{
  "router_score": "softmax",
  "init": "trunc",
  "init_std_qkv": 0.0403,
  "init_std_down": 0.0,
  "lr_head": 0.00622,
  "schedule": "wsd"
}
Below are experts of layer 3 (counted from 0) of a mixture-of-experts language model. Rows are named down (a neuron's output weights, with its number) and show model dimensions 0-255. Each number is 200 + 30 x the weight over its row's rms, rounded and kept within 0 to 999.
Before each expert's rows: "comes before" lists some tokens at least twice as common just after its tokens as in all text. This comes from a sample of Wikipedia text that the model never trained on. Tokens count by the router's weight.

# expert 41
comes before: " |", "–", ")", ",", ".", ";"
down0,202,173,240,198,264,261,159,160,160,237,197,197,175,217,180,245,199,206,249,206,205,190,174,194,235,147,222,253,160,166,248,244,186,256,183,148,175,203,166,192,185,169,177,193,213,227,204,195,268,163,196,254,203,200,185,183,212,199,202,183,269,233,247,177,204,174,233,175,178,189,163,202,187,191,187,157,220,234,198,166,222,233,219,205,169,252,189,186,235,250,189,218,211,185,241,210,202,206,157,267,195,235,166,199,198,268,236,198,243,211,164,174,209,140,234,206,241,176,214,206,179,216,236,219,212,188,218,215,210,173,174,195,172,227,204,162,185,212,259,211,156,228,214,134,230,241,193,182,176,174,236,177,196,189,177,199,247,194,160,259,171,199,161,168,168,204,186,146,217,178,167,238,168,218,190,179,222,210,232,256,153,217,193,215,212,220,217,209,173,221,209,236,227,240,235,188,191,194,211,178,218,169,228,213,232,197,235,196,167,201,185,217,172,232,229,190,186,150,214,191,189,257,147,191,177,180,241,168,250,152,227,249,238,173,185,171,165,163,178,181,190,190,177,156,187,178,153,230,131,198,223,263,226,161,170,205
down1,177,231,182,187,232,192,155,204,163,193,206,200,226,174,254,197,222,189,109,202,201,177,199,161,178,232,170,216,213,254,183,170,203,158,159,221,211,238,195,221,158,175,204,202,181,211,177,267,235,182,210,212,174,165,270,189,157,199,185,204,201,231,198,173,190,177,222,217,248,252,245,222,230,196,190,251,191,207,224,188,162,217,211,178,222,176,225,199,192,246,180,232,185,110,212,225,208,202,212,172,195,179,186,179,198,242,248,198,229,222,161,195,240,199,197,185,158,196,179,199,246,207,222,205,195,192,192,175,200,181,172,166,260,171,203,188,193,191,206,166,258,229,240,179,151,167,203,147,147,166,194,164,191,261,194,247,197,211,166,184,195,189,196,178,128,197,186,205,214,226,191,191,237,209,239,238,167,227,187,202,168,177,214,205,239,229,216,210,201,256,231,204,183,240,187,253,201,202,205,173,208,212,177,232,245,160,214,200,151,214,246,216,208,174,118,140,241,226,167,188,135,208,236,236,147,186,152,230,196,171,163,181,183,229,229,212,276,188,200,211,198,221,183,128,249,154,233,202,223,217,152,201,196,239,226,159

# expert 43
comes before: "|", "-", "=", "\n", "\n\n", " York"
down0,239,168,192,227,197,208,222,201,175,223,178,195,166,200,201,234,191,154,230,178,201,212,213,231,187,188,135,241,189,160,193,211,151,151,207,157,169,214,188,156,245,188,216,176,187,244,228,243,225,229,195,178,234,205,207,200,160,234,203,217,208,195,181,195,158,194,142,183,176,168,203,215,232,161,211,212,230,181,270,171,170,188,201,238,234,195,216,188,239,174,244,196,235,249,206,219,238,173,186,222,202,273,239,198,192,198,233,259,196,205,172,178,156,185,203,210,231,187,190,165,203,201,222,224,218,160,195,188,210,185,225,222,220,187,209,235,211,157,220,200,201,192,199,182,195,226,203,205,150,148,200,149,228,212,175,201,187,187,199,175,211,178,207,220,143,244,165,189,227,239,249,238,225,224,157,264,199,190,257,155,160,200,201,241,231,195,191,210,254,228,241,194,200,205,206,196,217,152,176,188,265,168,149,230,145,240,144,211,173,188,160,172,235,194,170,164,208,194,236,183,119,224,197,209,157,211,196,135,208,126,225,209,244,252,185,252,240,200,215,172,194,231,196,220,162,215,199,164,273,239,149,197,197,178,131,159
down1,249,184,170,176,204,195,198,211,229,220,165,206,140,174,214,250,204,204,229,237,195,188,151,197,203,159,224,175,225,244,221,170,274,205,180,215,202,168,172,171,203,218,183,191,244,202,194,184,197,211,230,247,195,218,280,169,159,209,195,237,231,166,186,204,226,210,255,194,169,159,142,175,201,201,219,206,161,243,152,228,196,187,193,165,182,185,155,234,185,143,176,178,228,226,252,221,173,213,229,212,159,185,192,226,183,259,205,209,250,226,184,209,181,215,176,196,151,218,266,195,197,169,210,216,220,166,237,203,144,159,177,204,214,209,232,122,169,251,238,230,174,207,121,230,225,189,173,162,196,238,196,206,150,201,132,206,182,195,236,226,231,179,226,205,206,257,208,134,189,201,192,165,249,184,167,205,151,177,247,240,254,217,244,185,199,173,160,199,201,165,223,240,212,171,174,222,174,233,190,181,179,183,218,168,224,202,182,168,237,175,191,221,206,189,170,215,239,218,234,252,118,210,177,231,215,221,274,190,210,228,205,225,188,170,179,180,199,188,225,238,160,176,196,186,206,195,215,192,188,250,220,176,224,189,152,198

# expert 42
comes before: "\n", "  ", " 1", " 0", " 2", " 3"
down0,250,240,207,253,187,140,273,208,153,205,197,172,180,230,210,159,246,208,227,214,184,187,189,203,194,200,243,219,175,200,195,147,208,159,210,165,235,173,146,205,204,224,229,218,218,114,194,194,156,167,194,199,243,202,199,215,190,139,206,180,210,204,229,189,253,161,145,212,204,146,205,155,192,201,252,220,173,148,178,202,216,197,176,148,219,221,198,177,195,137,202,238,188,182,186,196,186,208,207,211,258,218,212,206,258,215,185,196,184,180,238,211,243,242,195,263,176,229,198,146,188,222,201,188,267,154,195,167,225,233,144,198,200,232,207,195,170,190,154,171,205,169,191,240,243,205,260,237,236,231,162,245,182,290,159,213,188,243,204,219,188,225,199,209,179,212,189,194,183,246,150,165,137,204,185,186,212,134,193,190,200,159,179,166,201,173,189,225,218,157,180,211,223,214,225,228,211,190,213,206,163,158,218,216,219,193,216,217,213,217,193,206,266,228,185,179,192,208,199,226,215,169,167,199,251,212,269,210,189,206,177,192,171,238,232,197,167,216,252,148,192,184,221,147,233,203,169,153,218,225,212,212,224,199,232,245
down1,192,197,170,241,217,182,228,205,225,225,250,205,174,240,160,256,240,245,210,228,167,220,179,215,178,168,182,247,176,183,210,202,200,226,247,211,174,228,216,158,219,223,234,217,158,235,168,176,226,187,210,197,254,204,158,217,187,213,195,176,256,213,177,206,193,212,212,156,199,202,178,131,230,219,206,178,225,159,164,201,205,180,151,187,193,187,185,198,205,229,266,211,224,218,217,177,230,257,180,266,167,120,202,236,277,167,184,197,192,202,240,235,210,152,216,207,120,267,205,151,195,215,190,236,181,212,194,222,191,215,178,196,194,275,158,189,179,209,155,217,174,191,216,232,202,206,252,214,159,147,201,128,199,172,207,185,215,208,234,198,244,187,222,183,198,174,211,171,229,154,200,166,206,222,155,197,198,215,213,197,180,183,194,176,157,203,145,165,231,169,248,202,231,202,169,153,213,178,253,193,172,197,132,193,197,188,224,215,247,195,197,208,219,182,187,218,151,218,214,162,234,131,188,216,230,205,201,178,194,289,188,253,186,257,206,200,183,220,192,212,194,210,227,252,164,165,188,177,193,192,205,196,218,126,202,174

# expert 56
comes before: "  ", "\n", " 1", " 0", " 2", " 3"
down0,190,252,223,186,185,179,180,186,159,211,188,164,169,208,174,211,231,214,172,218,167,224,209,196,212,152,229,182,177,197,214,178,186,182,189,235,198,194,223,211,215,162,235,155,196,237,183,192,157,143,184,239,157,184,154,193,216,179,150,218,224,270,175,201,201,202,194,245,175,171,171,171,213,195,187,208,144,199,208,205,178,162,247,181,180,188,183,182,206,206,199,187,229,95,225,162,226,187,258,191,226,238,167,151,180,199,231,218,232,226,213,167,197,184,227,199,232,153,207,250,216,182,191,230,222,166,259,230,245,211,233,212,204,197,204,208,260,221,201,175,269,222,174,192,214,258,173,200,196,235,179,190,158,154,174,190,169,228,259,161,171,203,217,273,220,175,228,181,235,175,246,185,231,190,229,197,192,207,192,249,179,187,213,247,208,220,230,235,155,153,198,240,173,222,206,178,227,196,176,212,253,170,213,199,199,228,165,184,124,226,206,165,186,203,170,209,195,158,207,228,208,194,212,236,176,190,192,241,231,265,243,183,201,145,181,216,122,224,214,135,167,149,167,235,164,222,237,233,217,163,222,184,184,221,253,168
down1,267,208,184,207,185,163,226,149,195,167,214,174,166,209,225,298,249,223,111,190,248,161,225,221,195,188,197,222,171,161,213,157,232,157,202,235,219,221,199,197,188,187,185,205,181,183,201,250,180,202,183,170,179,196,228,155,231,165,200,159,243,218,208,187,187,226,183,170,211,201,188,198,245,209,173,227,233,206,159,195,219,198,186,198,228,189,211,223,218,186,233,189,165,205,182,229,198,201,224,170,244,199,237,242,167,188,180,194,187,165,205,161,184,194,186,187,194,204,175,144,188,167,200,194,191,206,153,160,168,202,219,240,190,176,156,223,201,206,254,183,191,231,231,212,225,263,198,176,257,170,195,252,195,209,212,241,140,193,168,196,170,172,208,159,220,208,219,146,230,261,235,181,206,220,189,231,172,243,171,161,182,110,139,218,206,221,189,250,208,176,214,189,197,202,229,189,220,194,189,254,265,175,224,213,234,188,206,219,164,157,228,237,173,225,226,196,139,172,207,220,163,214,234,157,210,196,271,187,143,205,189,208,212,138,182,236,201,178,243,194,182,183,243,222,211,212,168,137,166,252,181,258,171,175,238,209

# expert 74
comes before: "=", "\n", "\n\n", "  ", " 0", " 1"
down0,187,172,208,252,158,223,204,234,153,148,178,210,220,183,194,240,193,135,207,158,217,194,235,209,193,233,178,177,221,217,188,191,189,282,227,262,219,204,153,178,248,242,196,201,242,176,196,209,241,220,204,235,222,182,182,176,183,181,193,168,224,185,188,163,219,199,232,220,224,222,203,225,203,178,179,208,171,197,144,178,196,152,232,163,220,242,236,196,277,174,259,230,177,191,216,258,255,189,193,210,208,246,218,217,231,246,133,183,254,211,208,187,231,176,217,175,145,209,187,215,210,144,186,213,214,151,139,204,233,194,207,166,257,205,170,244,184,200,159,269,156,211,219,186,209,206,194,171,188,278,189,169,189,213,184,232,159,182,196,196,217,178,216,166,156,146,216,201,230,177,193,210,157,215,230,152,221,173,212,232,255,204,209,224,232,174,159,196,177,222,283,217,192,152,263,191,178,206,205,164,221,151,130,195,171,165,163,174,177,224,188,159,199,211,202,186,210,192,187,150,191,210,211,171,161,177,207,232,199,230,216,213,240,204,181,240,209,250,168,164,211,143,216,201,203,217,192,204,191,176,193,219,205,157,185,200
down1,162,186,232,178,178,249,183,168,197,204,213,104,242,118,195,239,213,210,168,179,205,193,211,179,229,216,192,208,198,223,184,227,131,196,205,245,231,229,173,188,159,112,205,185,216,142,197,225,189,212,185,231,251,164,190,252,195,236,185,172,199,231,190,188,222,208,236,207,165,218,221,209,196,213,203,185,186,194,239,217,181,195,254,192,235,178,161,176,185,211,208,201,196,180,243,240,187,176,256,269,235,244,168,150,241,195,228,244,233,218,234,218,202,241,242,237,193,153,193,162,216,215,144,178,196,195,194,206,256,165,197,205,214,208,234,175,183,222,192,218,211,200,220,194,223,233,249,180,172,162,226,131,160,151,184,255,135,149,184,233,197,205,221,152,209,163,209,179,220,195,184,182,217,181,269,179,229,252,250,187,221,217,220,231,153,182,193,172,156,181,198,149,195,214,185,226,201,141,198,221,222,219,188,219,177,186,238,179,190,201,186,210,188,211,164,205,151,222,178,157,177,204,167,230,180,208,221,228,203,189,202,194,223,223,188,181,216,126,196,186,174,186,146,242,173,271,213,238,190,203,202,194,194,196,128,192

# expert 61
comes before: ":", "n", "r", "{", "l", "d"
down0,173,197,168,155,144,165,202,178,200,221,185,144,200,210,177,220,191,218,245,182,177,268,241,200,189,145,147,241,201,194,189,199,212,191,182,203,265,231,207,204,212,156,216,152,211,275,167,181,201,194,220,179,219,238,218,108,210,193,146,262,240,214,230,179,229,163,216,120,176,220,196,243,195,205,195,178,170,184,211,218,167,234,187,193,175,144,240,180,198,200,202,191,233,223,211,139,236,167,157,219,239,205,185,215,162,184,224,212,196,241,188,155,201,187,231,207,255,248,303,176,228,205,201,218,215,179,206,193,199,204,193,254,177,224,188,119,190,194,173,187,187,223,235,174,222,208,200,195,208,246,180,193,217,194,167,249,222,182,214,239,189,218,167,170,207,228,210,206,207,189,218,219,196,209,172,182,184,212,166,174,228,174,197,200,173,190,210,203,196,201,216,186,195,221,185,216,250,220,124,186,196,214,202,132,170,207,202,223,178,210,239,179,166,156,187,155,216,209,180,224,204,204,218,169,198,197,199,173,264,163,242,243,233,200,174,203,204,168,183,233,228,274,241,219,260,172,240,256,225,224,188,231,229,135,175,202
down1,239,216,201,208,214,210,182,190,258,180,188,197,212,216,206,246,189,151,161,189,232,145,165,225,246,193,206,180,222,174,186,173,143,208,214,159,194,270,204,185,219,195,207,162,196,184,138,216,212,184,231,172,247,204,226,192,163,146,243,173,197,211,232,118,186,185,230,199,284,173,221,205,229,199,242,206,248,221,279,145,223,180,177,186,223,220,170,179,204,168,155,188,191,210,156,265,202,162,225,186,201,178,172,145,166,198,139,166,184,176,183,220,232,209,192,202,201,159,269,184,193,215,180,180,206,197,215,204,181,197,158,230,249,244,184,243,217,165,193,191,199,197,143,197,187,203,214,162,197,148,140,252,202,162,213,209,251,186,259,207,216,212,208,186,189,257,204,213,180,224,168,219,172,242,235,225,220,217,187,163,198,202,227,178,241,232,197,201,202,145,189,193,180,213,188,193,177,158,208,192,125,173,248,225,158,213,188,166,188,204,180,222,177,152,211,161,218,247,245,177,216,251,167,195,230,223,152,175,171,195,219,235,184,150,200,224,202,204,220,205,157,241,175,184,178,229,223,199,230,261,243,226,220,224,206,211

# expert 12
comes before: " |", ")", "–", ",", ".", ";"
down4,218,144,206,209,171,199,221,186,226,204,229,160,245,189,178,146,200,198,198,251,215,209,151,190,208,217,233,212,232,183,178,206,177,146,214,229,150,181,196,226,176,213,209,189,229,257,216,237,272,142,163,216,222,190,227,199,197,233,247,228,153,181,234,224,209,175,202,195,193,200,131,198,190,126,208,206,202,174,199,195,157,177,168,190,187,237,199,194,173,259,224,218,208,191,216,182,205,247,219,160,118,207,177,156,86,185,187,189,182,218,179,170,187,180,194,232,176,192,187,192,212,182,236,274,253,196,159,172,221,139,192,228,193,240,246,190,204,202,214,210,223,173,257,133,205,196,177,206,202,184,226,160,192,205,143,181,228,208,209,205,201,215,226,200,207,216,171,222,151,232,223,213,209,212,187,247,203,203,170,222,234,177,243,184,211,171,210,175,168,258,234,190,192,160,213,263,194,161,178,204,243,199,259,219,128,227,180,207,150,199,177,230,174,147,207,186,240,254,222,158,240,200,231,237,188,211,221,205,211,237,160,169,224,175,165,245,176,193,199,156,210,212,161,206,178,234,230,183,199,223,176,187,208,248,211,224
down5,205,162,207,230,227,201,223,266,211,199,195,185,233,232,291,250,156,187,153,161,204,166,172,195,224,193,215,213,182,249,242,217,234,177,179,178,133,241,165,215,237,186,147,189,201,202,176,217,185,179,189,187,184,186,194,229,252,186,211,224,249,178,149,198,235,201,238,209,200,188,225,197,140,171,196,221,216,165,192,229,178,189,222,187,219,208,210,175,199,216,213,209,231,254,138,196,233,194,201,192,259,186,178,218,247,240,151,183,200,179,278,237,216,186,238,227,229,254,192,220,204,281,269,250,172,207,187,175,254,173,217,188,213,188,219,194,214,156,202,202,220,187,199,246,183,161,208,205,238,156,195,154,234,211,186,233,226,204,110,205,202,180,188,200,194,192,149,187,225,173,207,221,200,210,244,222,180,129,211,199,193,236,140,164,178,243,159,256,167,222,177,234,196,138,168,160,184,190,167,246,205,176,202,212,209,198,178,201,205,172,191,187,237,182,176,235,228,214,190,172,244,166,180,165,187,251,202,164,229,133,206,190,214,232,192,176,171,192,200,206,189,171,219,223,202,187,229,186,194,195,235,212,117,189,193,211

# expert 73
comes before: ",", " and", " (", " of", "\"", "'"
down0,184,212,233,226,188,223,247,169,197,205,177,232,164,210,208,241,155,209,222,195,213,178,233,158,216,182,257,171,119,180,190,141,196,203,193,218,234,239,203,187,204,189,184,152,134,171,200,178,186,222,169,168,239,270,173,168,139,265,193,169,220,213,214,267,203,223,198,166,225,154,207,199,273,174,168,162,220,213,214,229,196,202,144,267,128,210,174,194,213,208,236,174,180,242,168,211,203,171,148,170,162,184,190,182,180,250,187,192,186,163,219,170,158,197,189,227,232,160,209,203,225,189,230,177,241,140,236,170,200,181,235,184,210,225,211,232,175,242,184,240,176,173,189,265,178,163,222,266,211,200,191,228,252,241,207,206,188,217,204,166,211,235,184,149,222,217,225,182,203,222,244,163,204,182,149,202,220,209,257,190,173,205,193,170,151,230,209,208,212,245,251,177,201,179,207,220,257,259,246,166,225,216,212,174,183,215,167,205,228,219,195,205,179,193,179,181,198,186,196,241,166,201,181,202,208,206,239,210,216,152,235,177,252,255,176,189,184,199,153,227,176,234,187,207,179,182,258,205,195,185,219,221,176,202,165,165
down1,232,165,244,197,147,229,182,220,163,169,190,171,199,231,163,179,204,205,190,244,177,170,183,206,167,220,157,188,239,181,281,241,175,202,181,188,168,200,194,196,169,190,238,138,213,241,190,213,192,200,189,183,184,231,210,178,210,152,216,176,220,164,224,148,164,179,256,184,158,236,167,184,140,180,218,153,200,184,179,194,194,199,190,194,215,261,243,200,172,203,193,239,240,161,236,208,184,175,219,216,195,231,221,197,172,214,188,140,168,225,246,188,227,237,194,191,188,195,204,207,235,182,222,214,218,197,197,182,157,243,177,213,183,218,218,193,192,149,251,192,187,257,224,186,185,228,159,176,206,208,205,188,197,270,194,177,210,193,232,140,208,165,129,241,134,202,190,166,208,173,227,209,217,250,274,205,189,134,228,222,165,194,208,226,192,218,215,207,168,161,231,197,220,137,193,203,161,195,222,197,191,148,267,222,171,201,211,245,215,212,171,198,207,209,183,213,226,163,270,208,205,161,242,240,265,197,200,209,143,249,218,161,190,256,183,238,237,146,208,233,178,185,177,226,197,214,225,266,202,132,233,196,216,206,218,198

# expert 57
comes before: "\n\n", " The", " He", " It", " In", ":"
down0,204,159,178,197,156,236,231,187,197,216,216,236,181,146,162,163,156,202,184,227,149,190,180,189,151,206,163,232,171,227,230,227,229,208,234,145,174,191,208,148,203,246,174,227,202,189,145,166,165,202,262,212,259,234,219,211,196,203,220,204,243,179,235,199,156,221,180,127,162,184,156,170,222,163,228,228,181,267,187,215,202,218,194,220,202,176,181,247,197,208,240,201,216,200,241,202,155,206,249,143,227,205,220,195,190,183,200,178,191,180,251,182,232,166,245,222,192,175,159,197,109,224,223,230,180,181,209,174,161,236,193,193,210,193,233,214,168,191,144,203,164,190,198,207,221,161,231,245,221,221,236,176,254,210,171,169,177,176,257,163,210,222,168,182,87,146,250,218,176,237,198,202,222,210,216,228,196,239,177,196,207,231,180,144,211,164,165,213,185,213,218,212,203,160,200,251,224,217,216,208,252,179,189,246,254,158,178,160,200,223,190,174,249,239,161,226,214,229,186,199,231,178,178,238,176,204,220,136,187,180,206,166,175,197,170,202,202,253,228,212,186,184,222,187,197,193,194,222,211,216,216,197,255,211,219,212
down1,208,165,163,189,160,188,233,160,167,248,244,186,192,200,183,199,184,232,195,224,231,237,252,198,169,210,185,216,162,181,174,203,180,182,225,255,207,204,209,174,225,139,168,207,177,163,197,194,175,254,225,229,247,210,151,188,196,209,179,242,191,249,172,184,242,256,223,184,276,251,209,248,225,204,204,172,203,182,186,232,171,227,224,215,186,150,174,204,189,192,185,207,161,205,182,243,214,201,179,246,214,192,242,225,164,247,181,228,222,211,234,194,236,208,146,185,195,231,196,213,216,237,229,154,165,207,198,247,172,216,196,224,187,220,214,175,186,198,113,194,195,169,265,222,139,161,190,214,194,170,218,205,228,216,252,205,216,171,136,255,182,267,162,210,204,208,202,216,189,216,233,230,208,168,190,225,191,237,207,256,211,194,187,256,222,123,165,223,219,206,165,233,175,235,232,211,221,213,190,270,177,247,218,172,168,193,224,196,181,181,171,210,178,144,206,253,196,171,170,178,151,183,206,215,190,177,170,179,200,196,244,186,152,181,193,217,208,203,142,189,203,182,267,165,234,182,172,126,193,179,188,218,174,221,169,145